config = dict(
    n_layer=9,
    d_shared_expert=0,
    lr_router=0.00116,
    norm_eps=1e-05,
    tie_embeddings=True,
    grad_clip=1.0,
)
Below are experts of layer 4 (counted from 0) of a mixture-of-experts language model. Rows are named router (the router's row for the expert), gate (a neuron's input weights, with its number), up (a neuron's input weights, with its number) and show model dimensions 0-191. Each number is 128 + 24 x the weight over its row's rms, rounded and kept within 0 to 255. Numbers have three digits each.
After each expert's rows: a language model's description of what the expert responds to. This comes from a sample of Wikipedia text that the model never trained on.

# expert 7
router:150133087159105131155153105142131130120114153076111122155143134137159122109157121137100133144158099109152061129106116133141139099155097123100119114110070117145113158124114137131150128167153183085151138156146118138108092168132102142146147169115104109103131129026150125130173132129095112125146118143127109164111104148125142123160115169093125118114141165141098126104082148190128125160112141170117099118142119157112118128122124136091139143126129138115136134133137151130134146139122134083153152179115096148129157120131110111167115134103127105089099122129131137098145131133126162067
gate1:152121143103111141141104155158089187122118127131155118087135140127118134159128156111108099106163116134115134119096167104152123120116150131152098122114166117095155098100128122102147108138114078166138141123135093157137100164142121088118128112143123170129144137127128086106133112112076144110113144112140105159116155110140113153123131141082136116096127116118125160138131066144106130142135166102111131184080175092155173125102128134155137139141096129135123123128128096168178151119110131142137156129129131127090097151150131136127155115126131122156115093091054106117086149143071077111
up1:121111125118135130108109176107131154111117103147121184093142129134141113163152144116109112152164144141121107107115145127149132110142141100152136118088106126079158111112121114125128133129122081153134155104152122073142115128116137107123158136140118136112101109134162095122110106131127143132115172038141144148099132139170131155123149135094131076127160097144115130131166077133156115145110159082127147158093158122149148129139171125146102114093105111073142122160143103120168136127132066130171175114122127120108119110175165128126163146135123100147112127114186145113114171136119155134
gate2:126160121112138163143120140100115135118163142107112162112124126121142157145123144128123137179152123156146130065118143092170101110142164130140099125193103101097078135135116126175148111124155113140140126130107097090138144119144133190106103136137169119173160100143135093140162103127124130156132126112130148117097110159139141133169148089122124131129117113135130162136073173201171147108147124112084118117158136122156182133086115158131112138122121130099118155129134125130123128113147124116122147114092125131133155137124098083150121148128080116132151153109139104143077100094157152090
up2:140153107158122140134153138146132119124161103150116097073158113132100099109149116087171120105155106129100145145127149091095094103137113118171139118169137127139117114143141178093130122122131140120131151133146167134129191149088089141156131118143117122124098160125164138188126112163172178094136151096177111106173115125098132155119157131174138102131135139125149111095132152078113146168105136127112114094142115120132042109114118137130145129114126146148126110138105161155157092113112161099123153141142144114157117138125160167130169113124133134106105126147147126107137160094148118129
What it handles: Word-initial Latinate stems

# expert 22
router:102132110125148140166120135097140118093121101098116136119117139138091162120156150144186095186098150119135172128137122141142088108155140114138145109118136119132169177117124161091122107090123121116111138115146151142120124074103101125163127124120104118142098130166113124131071151116154147127143136122104084140129082104130122119075107127083133108098132109111164130136162133125148122172121142130117099146101167108149158130069151132149149127145144091160144115162117129155125147120110141132143073066147174170138125135150129142131094112165069125142108145156101154172125128134128133137
gate19:182136133161123150132084093114110155129136086101168141122144168102101130139130143126099167127094137148117106096175097130144143133130134132119158131086083124127084119121112078158137098104108130122169133144107092099170174180125127155094140127125140112124127156106149129144187135128126091090135117154078120138117143129136142090160107136103157154145126098130135141152076133169160096144114139123135145128091093127133167123133118157079120146110121124103123136124079094092129122097099126146165104121112125100140119123088135148118133147146118123135176145139144129156148148145105150181
up19:147089131150132153096123156124135154120091163153149101138127142130138090095110125109111138083109140124156108135127117130097154207091147165131108123158136136124148117126137118125109116183150130111105128107184151115108093158139120160152111155091158101134111130104114128162134114166120096094067145127131088099153083102119156172138149154124139106092091144145155123130135169127161141124122123123073120095132123158130123139129164106155117156121168174118067132147136125150122112178104134120140138127122110116146182093136122111138115108123142114155127182145107096136127102148128122151
gate20:140096138095112137134137147156146095158086116106166146165150121110111122095099149089139127104167113116108158126136098130097115131134145204184127119186157150084162117129141118116124100146124125091102118132162129126155141148124099178089146101134117149113068119117133137116156165137084135142159121136138100138097151162074137141139129126103111128133094103164168134104141136122142146123054093119087122138150118142112136088126113152176132128141163156123135133091148168146148125149125109113133153110134121134119120136175102144145167104136124152113139124135156136096108137143098122156
up20:110145152138105145089112111098129138094107121109128114121134108134172138112176096151127139162093161160095124114139157103141113139131123085095128113110152125151128115066133125120135131148119169098160158132121122106090127109160136095147112138142121167160169119117097075146090158131140130107107117132161126106185173108089148114114137099160088137105160147116091136162100167134121176111134147146153124107097190087123141121131137110100123118110119095115153128077135117165121124082118147098149142159146153147104144125138131120144122126102143100157087163141114098141121073128140125120
What it handles: Pronouns, function words, res-

# expert 1
router:099142154144156144130120137127133150149166098071188092083146176131122114114071126140090147106130158106105168106110157116136119091102110098097087100126098142106167107135131080138155101115144111124146073127108117159117132126149133119131127075151133110169148141140143157154087111127152129120124111132099148112147169112127127133114162126112112148156150130114145106095149116182085154140124154139172134149143108126098111120140182116116149166106082118122150088143093111104104132131124159165117116102121098095121143069110153122146122132124145118124129122111139155111105142166113119132
gate2:129115152124160120085097110082159139112112097111176109092142149090112109129116119105153134121066106105119110152141134110131137113083117114093140161096141156153128108141141140115162127120132069113098107135168134114141122138145117135134197128120117172092087097115138146138139138093139075116113103100144131067134132137143137135105065113125172139126115100122163133131113119126129116154117094110140157123090128121147130179121152107108132136096182149075139122131139128127124168144115118121128114083106125139114144104154100112105113150109141099133138176075096129111103118166150142111
up2:097134144116150116136137108101118133100145129122126119129111130096096120128128112112120128122125120118092122141146117078138152093141167135131102145120133157150107082146106169155172163147158164103129169137165159118117110126136158126136124113133117112097119138146135160141120144077152122133096124139115103085121131129091137111136096139142166130143135122152173135147140109128122151123108118132147153167118164127131117196118171051060140124076129165081117169109128145127106144109115080146123104095091113130161138124086090180102124152088072126151160132118122117123161119156133117131
gate3:112124127114104139142126117159116147128125156113123124149172136130103113105126110097130140099143142136105139111119133128146135145072123103093186119116145094145135075113139112129108126112182085117133139098155140131155134160127147127084120146115108109173148099130068154122151130071105117145106139112104161135124150093084095105156104129068166152113091112111132133126129089128131098162120135147106182097069143157197102112129094115121096152115142104122097139098099139087122136108125117154115101124161145141159149124148149142140159143111172148114131151114114141134113088148122115094
up3:113158124122131139111087124145115090121152149112117145106122119131149100162154119148116088136131115122187125124152138061108129153173120106117099140104143079099092148142137155156103121167095121195103137108151140192135109113098138115083069119136119138121123141126154088188126141132135135124129125111162109117098142102151140183126142141146087127147116101098105126100125160128114129136101170102118092126141142154148165142086113111129120139103113127160131144130142118110136116115175113146123146142129145128119119115124115162131108148169103101123139144153163121160068152080162134161
What it handles: Line breaks, headings, birth parentheses

# expert 33
router:138159133126151118108119161086150146135131109098105171149124146120091134113115131139072105096106103155170092132164128116147105102121125114131132152119089124143136120120130139144137150147138116094115111111132149095115138164120143144120106137093119102160157101095129145107148119155079137113113109131147126119127098140184162087150142109121130112110137129126139095146086124237104131097170110120115133136111108161135152153148154131079115176116095109098132136138137140124168123109084126116133090175124116138114145132094112091182070132125141122105123112133155115093130118126150171099
gate1:180132110127135141166111117129121132137094096166080105138135129121156127140143139168103138123129124075205116113067094155095151124115159126110114105133166129098116101168115144132124119158104104116073145113105125120141121094139103128124164137130131126110162078099118120132096096095134094162103129174114128137132171127113133122126156135128072097122144140068134104147142104127139126122113157148125175136134144143084135126104162114129149143134107104114123113143090149154120160140174151099117110131113099130097150124095098109087158119127141157102106135166129105099131104172119104106
up1:138160139142140101131134173095089134140133175164087136121139108098089135087117167158130101140156142098129106117139127103098111126146137107133164122155124149102100156159167138123127144150120200126141114145147140116097105109151154103136135167154109124090121069142105123130118147117120042155128097115103114150110152110083119135091158133140106104147123130121122177152125104154116145141085172135148170159138124143104164095122104127087145103112122119132124112152101114172159157144122123133128115122064129137120161121124137154130143152134117109174123136117134090123147122143143080116
gate2:102113154128128099131123107105170124104108113146139111149151145130109146149121118089170112130165113153114112133104066154135122124100127129100086112065090148079122136142169135112182122113151118129113089110101111121130127123122173158156126088103128111126143060139142131128120146136154113096136147146079154132134086164128132085155138141103114131155119130120151141138158195117111141145079118094148135141102128153130125119138100130112101110130158157109096109123139101155112137106084148091114124167109141150108129180159133165167145127137093154162116138159118158110103101100137112107
up2:129129169143114194155095121116135107158103177109083151134153122101131128144125143097142114138163161124124098150123124098131137103131113108105119123074136148128100085126122155112122134117094157104143160104140122123111072130079138170115101110081116093149136137079112111120115052121110135081162104138125082108113160125121122157129129081104123109178147151124099136109144116151148105131134124090111112147140120089182130141112192113118101134098183139122142116126159114162138116150132148145095172152121140126131138119117128092114145102136122112137143149112126114175141119130130152120
What it handles: Word-initial consonant clusters

# expert 34
router:106129132139113126084134163126091121099124144104121130125173111117160114146141098145120112137109134122141173154154124113108165137125123139140132090107097087158123104082145125156152137108117166149136099107114175128128150147133199155115095110080116129135149141071118175133150138115126116129175142118169117139099088154083101150144151159123139113140153114090179139165109168108092088132142123106131116097124107118127114153135168157112131114123111136094135131111082143164125103135147134102114129098127114114144129137118160172134121113088124123152189150123093142110154142083155165099
gate4:136127159089131182150143104152095164135125165144138099131106112102136142146157156133134159124099133135163112127125115105127148112131119123127129129104116137167132115129098132136136096108086136164098132151134112105103137168115102045092144126157113150158141145171121126118139166164122129131146117149142134037119127148171118101087173129111119163133157142094110136096144143121159146089155097087145151097151134129162123121176112110127101132084077111071109122124100136094144112158148101095146148122128097125158151088112135139133115122148118139127182118130141138122145146131132144116
up4:123118123233067144103113163143134084146093126110111118122128128123108120109179090185132137156144124114133144127114104107106128134127110118097147140138107150149131119145171147104116146119125146120151134152160079166121102105130135173134158168120139126129098110107107115181122134115098092167128153119139129171138119149111134081092129100144137133117119130129146113154125121149128080149129147111093122131100148098154142163143140096143166121107128134166135113102106136150135157114111138118140190143118116103168166141140125172165133134106122167160129129090139120146130087114122121175
gate5:174119139173135086108164118138111159146113132133084136174097169181157148186135131096127140135118154132131129128151113151136105119104123119118138146117129130164106159122121129153139115124090113193116138105144138140131107133109129119165147160097149155137140173117113161158123119114137112149104129116139111116112136142171109085107172126090106143159108128094140107140105101126131136112143110159134094163118139125133171124140109123131137126058120063114106103152137136130104139105148136124118113157140126204102125145192128095143166103105127108090139139129134124099095139163133086104
up5:115138145134108114145123138114090098138157157149196152135093101148167132156139104146144152120156089112155128144114103143116193121147154130105127104123193165119145093113162124151136152127134148117175136132119124098142155155163147139082083137104123155113115094130149112104114124147133124101189097141142125135139103123105160145106087118144145142138140116145146122121152155135123127135130163118154120105119139052112115127117127176121128101123132187147147138136092138147109156123137148099154123095101126103112143139082148120122132136104128112148152155147089081137092099082119174160
What it handles: Vowel-liquid syllables in names

# expert 41
router:094105153124090167116117104126133126114115118132146122123117120147119113179147127131103130138150177115111096133079103135162087145106119175167134109169124107093150128069118100184121077134101157136096145116127070152089081169111112152127114155135152130162143146113128149138079136143112121134108070116134129149139154105118152147129135144160076156137110111115142114124100127145137169129071124111132121125137113088107147124150147111132104095134115166096142108125179130142159115133115091139136124099136139120113100100156132158153114111106144085130114110134156106139137084111153082132
gate1:128106101090104139105135137159130122113088102074157147110154131128113140160151083103090159152125147176134144110151150146146123132125105125141144130113127129117091104133131113164145139072109147170165153127161109124134136122130124146097164134107150112130134135107107102111130060098128125086146108165127113154064148109116138135179124130111144145121107094117132177149150105115152092136143154145126106150113133136140142119101128103135120119123122152121120090114145108111117110119129117116117155144130103148084145124161124126066158151149065142103164150073091169154162087158127155159
up1:134112112139106110109126124168101127117146101075151127088170101138158182138087157074082136114137150128147136103111152095116094117101163108129165171129130148168160156132123154111102133100126158140114135134165143131115167170127139168116107152132137138148131126109121101121093092134120149102146106110205109125124108126091129160158087111108109175125136130110124121136145101114079154130166134110115110154114163142101121142103173125157131122109137147154117108114164125115100152147141111112143117147142076164154174128155088149121147143163168113152123128147137150148106151133145129104
gate2:155095121163126111117131156117125121177099106121137173123100130132169109138124091092110107115144163153116091152086125142150135156071137123091111102137160084154129187111119094115138125133129143160101160117086096112122153138153139149124116089126143119104130153107115122163123104138179129164100123105149128137124131136155147168121126178132157126116164106138093121156082107134108116113133170172131117094124109122110118127122137144146109086142141119159126116130127106153090157146085152171110140091105101078148121099112175134145156114130081126112116110116110126064103131131159132136
up2:113109143121102172080141120098139170119161093129116112168137124160061128144138095169096139143140087130108136123144120137134137122150165107119150106122153137124134155153124115102159109160142130081106133126117130133139128129147089121129120087126134105109167150157104097131136123125102128102101120174147129115129123138145146145171090108079114111106134138132134164160114177135144095117140168120112176123136181123120135106165119081137126140111115131152102146147149126101135128116193111109095142147134143129142147129127108068115149173109118170156092074110144127118199094146132120121
What it handles: Geographic and infobox terms

# expert 37
router:118100103162156118118135143100134111111112147121098126184086112160125120136169120129150154131105126144161160141121074168114105112169124105140133091127131124116177161120122135131155116115094099111143123167117138184123101145111141132084160152178170126123136129164113114124110161071180134132147148093110142091155145118132088106086109173096131088086141098112130135108146127092132079107127147144131129101115146085116143108146098091115139146122100103132132123135157106122102119125122094110176147120102126128146119118127129127133111143105092163131142170140133170143133092165125125176
gate1:138112122110117198143110111132154114157083151128100124121140121152136067143139152181124103134171122117070113110138133126137099104158139114099087096122131106112147145121115157134107108155153124119108110116144096107172121156121134152126067134126124170161115158114103166176129099112137155120140131105096133122100089094153064174143108119143116106106091095107156114131132127138101146115117076126152094173136129141129107183123145134148121092149117155139139122156160129158129116129118141089145112133148132111128120086163148092154118099171138115099116167113120133135145125113120114096
up1:174162134107138115117110161107116159129117081103162128114141133133189103124097051114112133117117151117116118135119141108184138126127134123131164118102146121144125132096107129190149162159056124131148160139174172174147118092131092093141156109131154066154119143125090141143170146138151113165133128094122127141119124137121152147148130127166147148127124162134131108153109115161116134134072112113109143115153136147159153128178136136128156127154117151119100102141133140131124186116189142147096116120105124134095128142102133155158150097160130118127153105133124119131125094146140140129
gate2:137130148073146092114180173133173141108117146102131154133119137104135152090121059121110126111176086146152139106098145130161146128125095133150122107095145129153136135148108090141138120112118124146108110139166134138180142125113102132162125145109125134131153122113157119151133131139138118126171148076116140133096101148149149097096143120110148127101158172123120114085121119115101068186183156107099151134117131155138129106125117127130139080105146091141109159166123094120142162103125148148157098161123112157174121108114117128092141134132106117125133162091079115136095088131112145127
up2:152152114069127121134159200111171127106098155149095145155120115134169143136149142115073160094110115085146101126099109098132110114123128127160149122090140096163176130157093123152127131120151146107110114105136182134145163128123129158121099173133157131123184075128142124152133169163157141099156150086166153110096108161138128132126176120148133149116133168137142127087136131142101116125110172126131172106120121149136134129119140164132152101138164093119120128179174140170153156127138145114157126152156122125132128125104120108137173106116140109102123144110128103141113121121117126145
What it handles: Determiners and nationality adjectives

# expert 29
router:118115153125141094138146128115123158102131134126123147102172141129123128114186143140153100100085128088127147101154166168143149130171149141087069121091120108148136175118102183130091108163127160160098098116123129163128100134092122159134099183131100137134123126169140108132082100127157125119132115143112160152133128112115077123099102184107154126147088097109105130078120125104147150130156119155118097157084087117121101130117123113133162137139133116164159119114116121142130139160115156130118105110150170144122138139099130088110134136157146147104138114080137160127163150128123168112
gate0:171150135149122159113112142105173141135121129135094152077129120122172088110112210119145119098144104133144109158157117108112108140152140113155149123166107134093142163112131105109136139120099135172117087109122118107140082054114142167145136111121117119130123117122144162108116128130107144124141124102124140123118127164153079115166138139162131132102109141136109105090081081118135114161064129123143152091133121146148126052132113126154111180136147149088148157143116116157115089133131106125106141149143126135116115130169119140145156136155134134111115087130135169104142130145163163130
up0:120157112137124124155145117133131115110124095109170102150097156149116127121124114137123166129121161166121134086120128135175142109119098165153120160121114181144116109151139171086168115137129126102142138132152140102070161087145049117140119145126129121152084148122121132153169123155115064131119143126122119128168134155129153180132135107098114156139126114111123135117125154140103127122128130157116130163117163154145173143195144141134194148133127169091116069124170159107144172149125102170157120121111142141107157121128100152120135119123125127158166129127143112144143131134151118155
gate1:107127160146106124111155132124116176138121120119139100093118116152172115138097116104097147136100135124109161095124104146156118179103097117096108146136158129129135120103127127102156089111115088108124142137128109107099104160104167121132117105123156108129183140101147150135177108146108092144104176127163122109100141111142123136159101127090136094135123138089133149162147172108173069139121110143111153119128124167082160154123140166169177129139131114153114154107136127130166128129100136178106150088142135160118158133087119090120129125130096106103137106062155117128092108103134151135
up1:117100128133123117104122127126120121086098146096132099114093149095142124127137141131130109142140137126127167126094116167113139136120144120150159130107128048113130129127114126114133115074102101141148098149121119165134159140150108131120129188121153150151145149115147104164117174120112093118175114140141117158174136070165093119119113098105084160084114134105119094160093082134133139103128115106107144128118124121100163109169140102140105135125173156090126095144149131136164118118096125107127144146112114141134154127151109145139090081138091099177137149112132103125048117132150100151
What it handles: Verb endings and participles

# expert 38
router:168152096073153156134164161128103171087133113146154154081139180110150110106108149141155112130113126123115114125093142107103122177094144140098140153111103131158153095118145167110157157103133115130146130125122131122134138079095103093123114100109120122099134127075122152132141153121110141106105085121138106125135115100153113116126100143105132138139141151110169178168095174171150130100098132112125126154161075117158147125128100163102130147141127127122104095119137116166124113146140129119127153116067136106133132118118167086129134129094127055144144142148121135104150169098135125101
gate0:132119126121133148133126151102157133143100108107161154102117110129132118142102132084143157104118141130139130134083130120148124114094110118134044103086107070133137128176128167131127118105165075123153100135108131144123079104135115108075138116141140105102134092128145081125067135136144107127114141152114121100146143121153136138151128153107053101094133160090074122146142103147153141127134156130084122075103128101103111125161113114151152158105120113108141099142147102110128171139124141133107127142127138123172118102137124106132118119149098168166131174123120145162141148169113133155
up0:161119113125128140161150171139141119117136127162159167126125095120130119125114133083140178098129150109109141147103148121132134098152070092172063117090112112117145143168101163147154142150151083137138147128142131142117123131144133104111123100107123124092110140174149116104090138135127120106143129160160112129123147131148129163162090179110112113102138154104134110122131129147120119121108141174130158109113191069140117159143144144113119075131095128155131124123115169113126166105123126164103138141129078127174125111103061121140150124143141141136100169139122150166128148130105100173
gate1:172113125103076123104165109083168137136126143117120119115119131109110124083102109103115128115148078122154137108151128120135121111140087120127122105162120120095124109136130134099168116105085120139131096115133097122124102102150128110153086096110084079156124095114135156150142105103158146130100116121123129130116158166134074134111147155083068137163106140132115156135139116143132160168091167121095162141116121127113135069155110140136078151160145183140151185162115086164135150172102121135117130102110125143099146130126115134143125147130118158155143148110092086112157135128147144125
up1:125123100123130147145134121142142152135101144151127123106160112106098135120148142120149093052142131208122138140112110178120119128123121149108102108173132091125115134139155111153126108105073118143144101126130155169122175147114141136180143102133119123111124081127129150099173146125169109106140109124064117123077145117130102131145114175124140124139091178113154147092147107125112137169115115127141171165149104115136094158119142111097082134123137144162100114179097140131129166101149138114165139099149141119121115115130127136122087135109135106142122096147152085103111105096159116119
What it handles: Accented and foreign name syllables

# expert 10
router:112143090104168142134141144116117126103104130116094123129135093147170144086084122131111118120119093117135116166157125157059175130121134086116139106106156110165138143141139116187139101085122110092172096103104144127139153141165143163117144157105148145140141132106107145122161158133131112091135130128141104156113069150085152129122127154163184164102154085136116163128093155150156099072158112139123135083141113134168116147148136154160126121114099143093136165124104125141090122106119116113123138133104133098122099160125153149145096128152131121161150121151137129148106113121103169136
gate4:176120106127061138152166134179143105140129142129148091078157106127155114134186129116101137110088118131167104132140161095130127117135104108115136105158111152134069140135099118093128107124106148127161135157135122123096150085154108120086121122119177149124126160145132105114120149123124114123124136120165115120090147164101146158134129129097103145098143139133080091125099093135123115092135116188112109059124157114136152081119166111161115108117122137112128126155136111145142162135113112162133127161101110096115123134144088111132141130166142101114134110119162156154078168138141121111
up4:109138131172069145113151117128106095133161134138095072086108133131142136121159104152159129099094170158115120116100135180116136110134152069112153179124145107144129154081124160110114148164179157115129119129173160159120093175119120121142102122120120122144140093111096147167123130095096131111103172102154104155156127101113097101095134146141115162129142127133129127131095154137143143175123125134135108162140159133124157127124119145098143117085151154171123154117144165169158134135142083136135117127104143137148178135109141122148159158110150140119148107107149099108126163136155109122
gate5:109147111122159158165141120116166108138076121130135105132088140108126112122122135158152107112102070120107137113134118129080126152102154158127126105102120109148145125091114106085134101190099133145105073134096132127119127115120108127139094160132095144162090140121140149150138118159112155156131105129107131133136153130095091146167128152140117126125113132114141101167157158096055107098122121136138129096127164163150131137154168159143129153144138098105124150105089155137107132164131100116124110112169083150119171114103165094073125130101101128103143119137112144127154123112134192167
up5:098134097168125120137099155127131153164122149138139156103134072138136158128158113177169161158139134110111166118145151124153149060157158094102155084150087118139070158115119163140144131070110109108143120128149145099123142150172158131142127111156137145162110133149103096122107120103137143165112138167153143130110135147140142127137171135135130136154140092176092132130132095137178107134114103091122119162129143096108167129144110103121154153100118163084124126125106092140123090104096129178132130124155139105129089127114141151146121137134156162131125150115128147167084136106136108113
What it handles: Mid-word consonant pieces

# expert 8
router:122110149121135109118077104116125139149133113127159097164090148128109114122081171126123117096164112153109103125152120133150091106100115112123149187141116156125138139175147135135093155126104155137138118126117127113119153130156107166080139123108103152124128176095107145104127156162116097132140131126078143139163078113124175122137176121158130154106118139049118122197139119146139157130104106150150138140139133115160135092133141104118152135094140104139099142161128088124173123119136096121151131131162125161149144118128107119151175144175118096149108104127139121165104171107093139131
gate4:169122096143123124123159158115135102127119136113092127111154116106115118165126122150143131142125128095168137139147061145073129135116117141119125125064089105118117155110134135131082110119128129121127161127118072111147137160143143135124129130142129128169114120157145150139103121118151134104131133160136144149138121155158116088087111155115119124167123122117133142153130168172158145206167145095130099160135144136133137105130154115146150145103108171126154126112111115065089172095164126109190118153143116105128143179093139161166103146119116154148124103151166138148123154098117123166
up4:154065165153127131137092129115114109129144140112153125098138149140099168120099151148166119173116091101127160139172139115121143134128156115084132121109121092126084113111071157155146129132147103125102155158102127170114151158158153126141124133147133114179099151126130120142152151114126081155125123097100122113121145119121136109105146126111163089158129155129089147100099159169121139081099147120106112109120115107092117146143106137089132112165090176161133112132108103104130127129095107147179160106150132109081154164105135132115114083115082145093107121138092119118130125104085121113
gate5:143126152147101179134116176119132096099105130154125130130177103114102164163167105138144135129170147122165111123123102085091176129124151116137161112071122136104152147135146138118119146124139134118128104135155146121159121115137134100151140163107118147109122141123133133148120100162127067101167109149104124163120097116113115165099094130123056144108176128122109140122105135148109125112141109131167124130124112120109149125139166163144087119118127122128119062139095154121118120117112145184140110137142172158114115148139074139121115126095084143191147096136149152148154131122089114159
up5:110168114109137109132073086164158098157118135131138156177132137114102142167167117136100090135147083140134131124139150131137143101154080148104135136116130113129129132123116120122146146123133095135183116097118124155130145123135157079160158115095123115144135145108180165125086118127116130134121141168115159142132118125141135095157151144141133127119161132125093129139127121137157082130144154149142082154115044112122132126168147132097133115095108149104130116093110139145121124162078122136209130163135157116103116161120103126143131115125125119083109124130121158129078188138096161133
What it handles: Name-initial consonants

# expert 46
router:171152094102122134131154119155148127139089150148126109113156175138177122105134117089168110141142137089166123112160169146118096137148157148144114172181128119113135116128155171095148077144126130146152145145117120119155138127121119132132115121117134132100137099131112148120155131116116097096117160167133109140169112109162152166145147137130094146119142155116146139178134110168142131109148121084151163165116122134160130134178118150179106147105125136119085148140105150171177127137112129123126107133121101158067154123113105167118154133112089066157108107161145134116119124099097113105
gate3:167119186107129138140097126137147104135123135105132127113138129087160150127162090089128130146115120155139133173160126145116138126136134151116142119100175123083096148111105106136093122165118173099184097097131100163100132120135116179103084149128112160110095165121134122128122117089071106113155112088135165096182120093112118160113117129143121131103175134128110112113155147120096134120115107129105138086129058109152126133140131162119156146130122104163158115091114082120128100156113144104141179172128148142140146158161111118116137136141161118119124128114085131116141110130155125103
up3:119140121110083170136149111167117132129106122142131138146070140159078116103128142133144148120112139159120142121143125113205138129119100129118117124164104105131118186143147150127150123141111149142133142144176091119131108126135156132119123074102126103117147153128121158102135150117111134096164106122112103138152114130115058140170129125146133121103130158097133111136111111159166092115130103127110140125105180137151103124110137096147170114134111148120064114135122142140116184136136128133101141130089144085170112140140165143152082086122128095142112107183163096132136097104079156132
gate4:105112144162131136091133112121133097122136139122102153175130138123133096113174132145105168160092113123139126142157133139097155107128176102125114143153115124148148104135121125178118119115119137136128172118183123131108138131075096096160084125163121101150164109144126120121115051106128145152094130127111145138171161115164124110166109126112121162118159121127091141060074090109164149101162126110106142108130137114159073095120128141145106156164135112131126123141146131153124118183136111114131122138079134103186149111121131134108129092119135146123124122148110133178104119124109112163
up4:118124100136103127107125136135140150131134109144154104087123111072155143142096169153156123135135146124117131128129115120100120108133095149135073125135169079105124152146141136095120135123117137147099120134146114133138152137119145162162104129137123158079090120133090124124105156177105128067160150164145080105122078106098166139121130184105148128141110129150116135185160180140112089145087118183117158147129104163091161219122115107126129106089141128137112117115112118135138111102136099109096128133114146145109102132133172131092131126142127115099145132115129135127111145142159154150
What it handles: Numbers and compound letters

# expert 16
router:162096098141147155107143103124107137108097133142124155104131102121108105089084086109190099116136117156116112116105130120112166187076137133143113096138124107122084093162107080101104105136117137151124153103129131098125109105114122134149129149093186126104110111147156133114141144170113091137145139136129149103109160132150147137086141145084089161107093152135106118161124115083132111146108131161132143109153124131132144122136168161151137201133129111112131119113141156105109124076126119137102143108129127122139121167140107147118163131126164187107139125165121165140124166147168145147
gate2:118160149111131123127120116143111114120183122139104096125138138099098144154100134081166139079121133150086118145166115143143135143138086138080084127103147084122137074103119101133114085133136099115124128127121115123123127124134144147122172112112107119152104099129116164125146089123095141132065142156154071101141144137119144120115103115154119110157125145136069067110124134135121073118133129079129097135132108151155146155103150155104114119092132118121113131118105110131103097124153123168098109149100100123103150109163109120122100033141121117137108130128108137129114132104088106108
up2:148141159158134076125147148109139111152125151154154148108125146116110126143118123148133131165155127137148135121100149141060149140104134116133105203089115112117136129137150127158129138115114111119150145152112137127150144128145132087110080129155198124116112156148093106105147141156073140103134164169151112083125102136109143118116147136112173123117139164125111102164129105095120097088120137126159137066165140118130139129113147163146141125128114073155124138096125158146093168123117128122078163096132151133104132128156109121148131112159104126105171094121099177089141104110142137095
gate3:147120091103136133125081110160126075118115102143169129128133095126110153129063105119113145111138117071149135105131113159146116146137118151137087114125121126157117138131109148135136101113165098107135158153148139164077093150134154114123151103136104138129127120140155127101139058106162120121088108113123091111118115118156142165155109131146143117162121122087161164142131140135151122134116141089152180080141138117113072166106135125095119103121168137138138147138132138094133144161152149180131087136148125127127081079105146126187103122139105160116137122130170116107098163115131149114
up3:089113131134117145150156167136156160106104104121135094132139119156150100152159185122097189099143147135135149165160095125142106107089147129154097123145152128168164110118102141139171098126107127127108104121130145141115130164157063146120122171120128160117117120101097175127175122133153152168115179121167140082143143096137143094149139064163118134150127120120127137143146145137097146151149144128126118130124145150107157127161180160173138143088160148120130143140152127154125122127144108111135145132145145148147185124161168127123090150101090108147125134113125138144113139105141102105
What it handles: Plural and noun suffixes

# expert 3
router:154117112115152113137137099143121152104130132149142167118119141110106090135148117124198119103127108127124138110136110155155153134122126138140084075126123125112112119132102106094074074131083147139118113120110107119134096119124123126147129157070159127156142095173167119100103118132112113150136129117078176107128157136160129135128120155118122146126074137131131116179107084087139102176118153110118133135138103120136130101127161123119153189118138078137128127104143130128054116114122162123096119115154144130152140138139112095147159165120125176096134104092103161138107159141135172100
gate1:107162140123128177125087125131105138138144090122107118104164130114129085099132132136166111139077150087157133143174167133153115087114134147129137091116113152121131111185148135141154092101109160147163082147136085111155125127110110135059110119142126128147148153143110124173129152142152127096130137171116119139117120134138118148101190145142180120147162145116117138135120140172128135105124119125116106140160104158097159148137143182143131112089134152124129097116129118172156141116168150103149117142137138158145129186102121103123084093132115112067139139162118158135126115108126146114
up1:167110122107094167121118161103094177127105100133128127122102133110140144133100163109128164117131141128127071145110140107122120145076128147124146088131148123149150072104104130115140127146145099134139137143155122169156115145186169154144122112101094106165164139107116134123124104112133106135091106102155125098108147124158107132147125093114130120118099122144170103121156139143097158150126101156097104155115139094178124103156121128095133108160189156078099113146142144128119147149153121114152096090162122130123113091156118126160129169151140118092127143148151066111104075120144108134
gate2:118131136121143103145125114146128111127100141129108146139156150138145114141135110086175102161162149113141133114103137130141133110152128095148112136118125110130113089128116141147119137148166138102116175156128153150109117174120160123106090127138156100145120101133129152125146142155121129130148162112135135095116155108124153147136157107104143151117137151090129127113075092138111095105114059141129201116109116110113109115102173100089087133129093137185112076066104111124131115167137144092121126077137134132105105104103104119138121135141097134098142111086185108143094121199150151115
up2:137102140144090119133143148108131140115137096130129087162094125131084157121118145119113113162104095163179101139146109107103121151132152117158152112143182157114141102167136125158085135118131145101109168154123127108135182093107125156128176181158145109107117116136142151142107147164155113097101109067144101154102141119149132131108105158178139127172139105118108098106139084133159149131101116152123130141129154139146138139148116127129127100126130125113149163137148133121146164137130060127117092141138139113124148142094161127125130122097150140103103156129157166130157038108139110140
What it handles: Noun and verb suffixes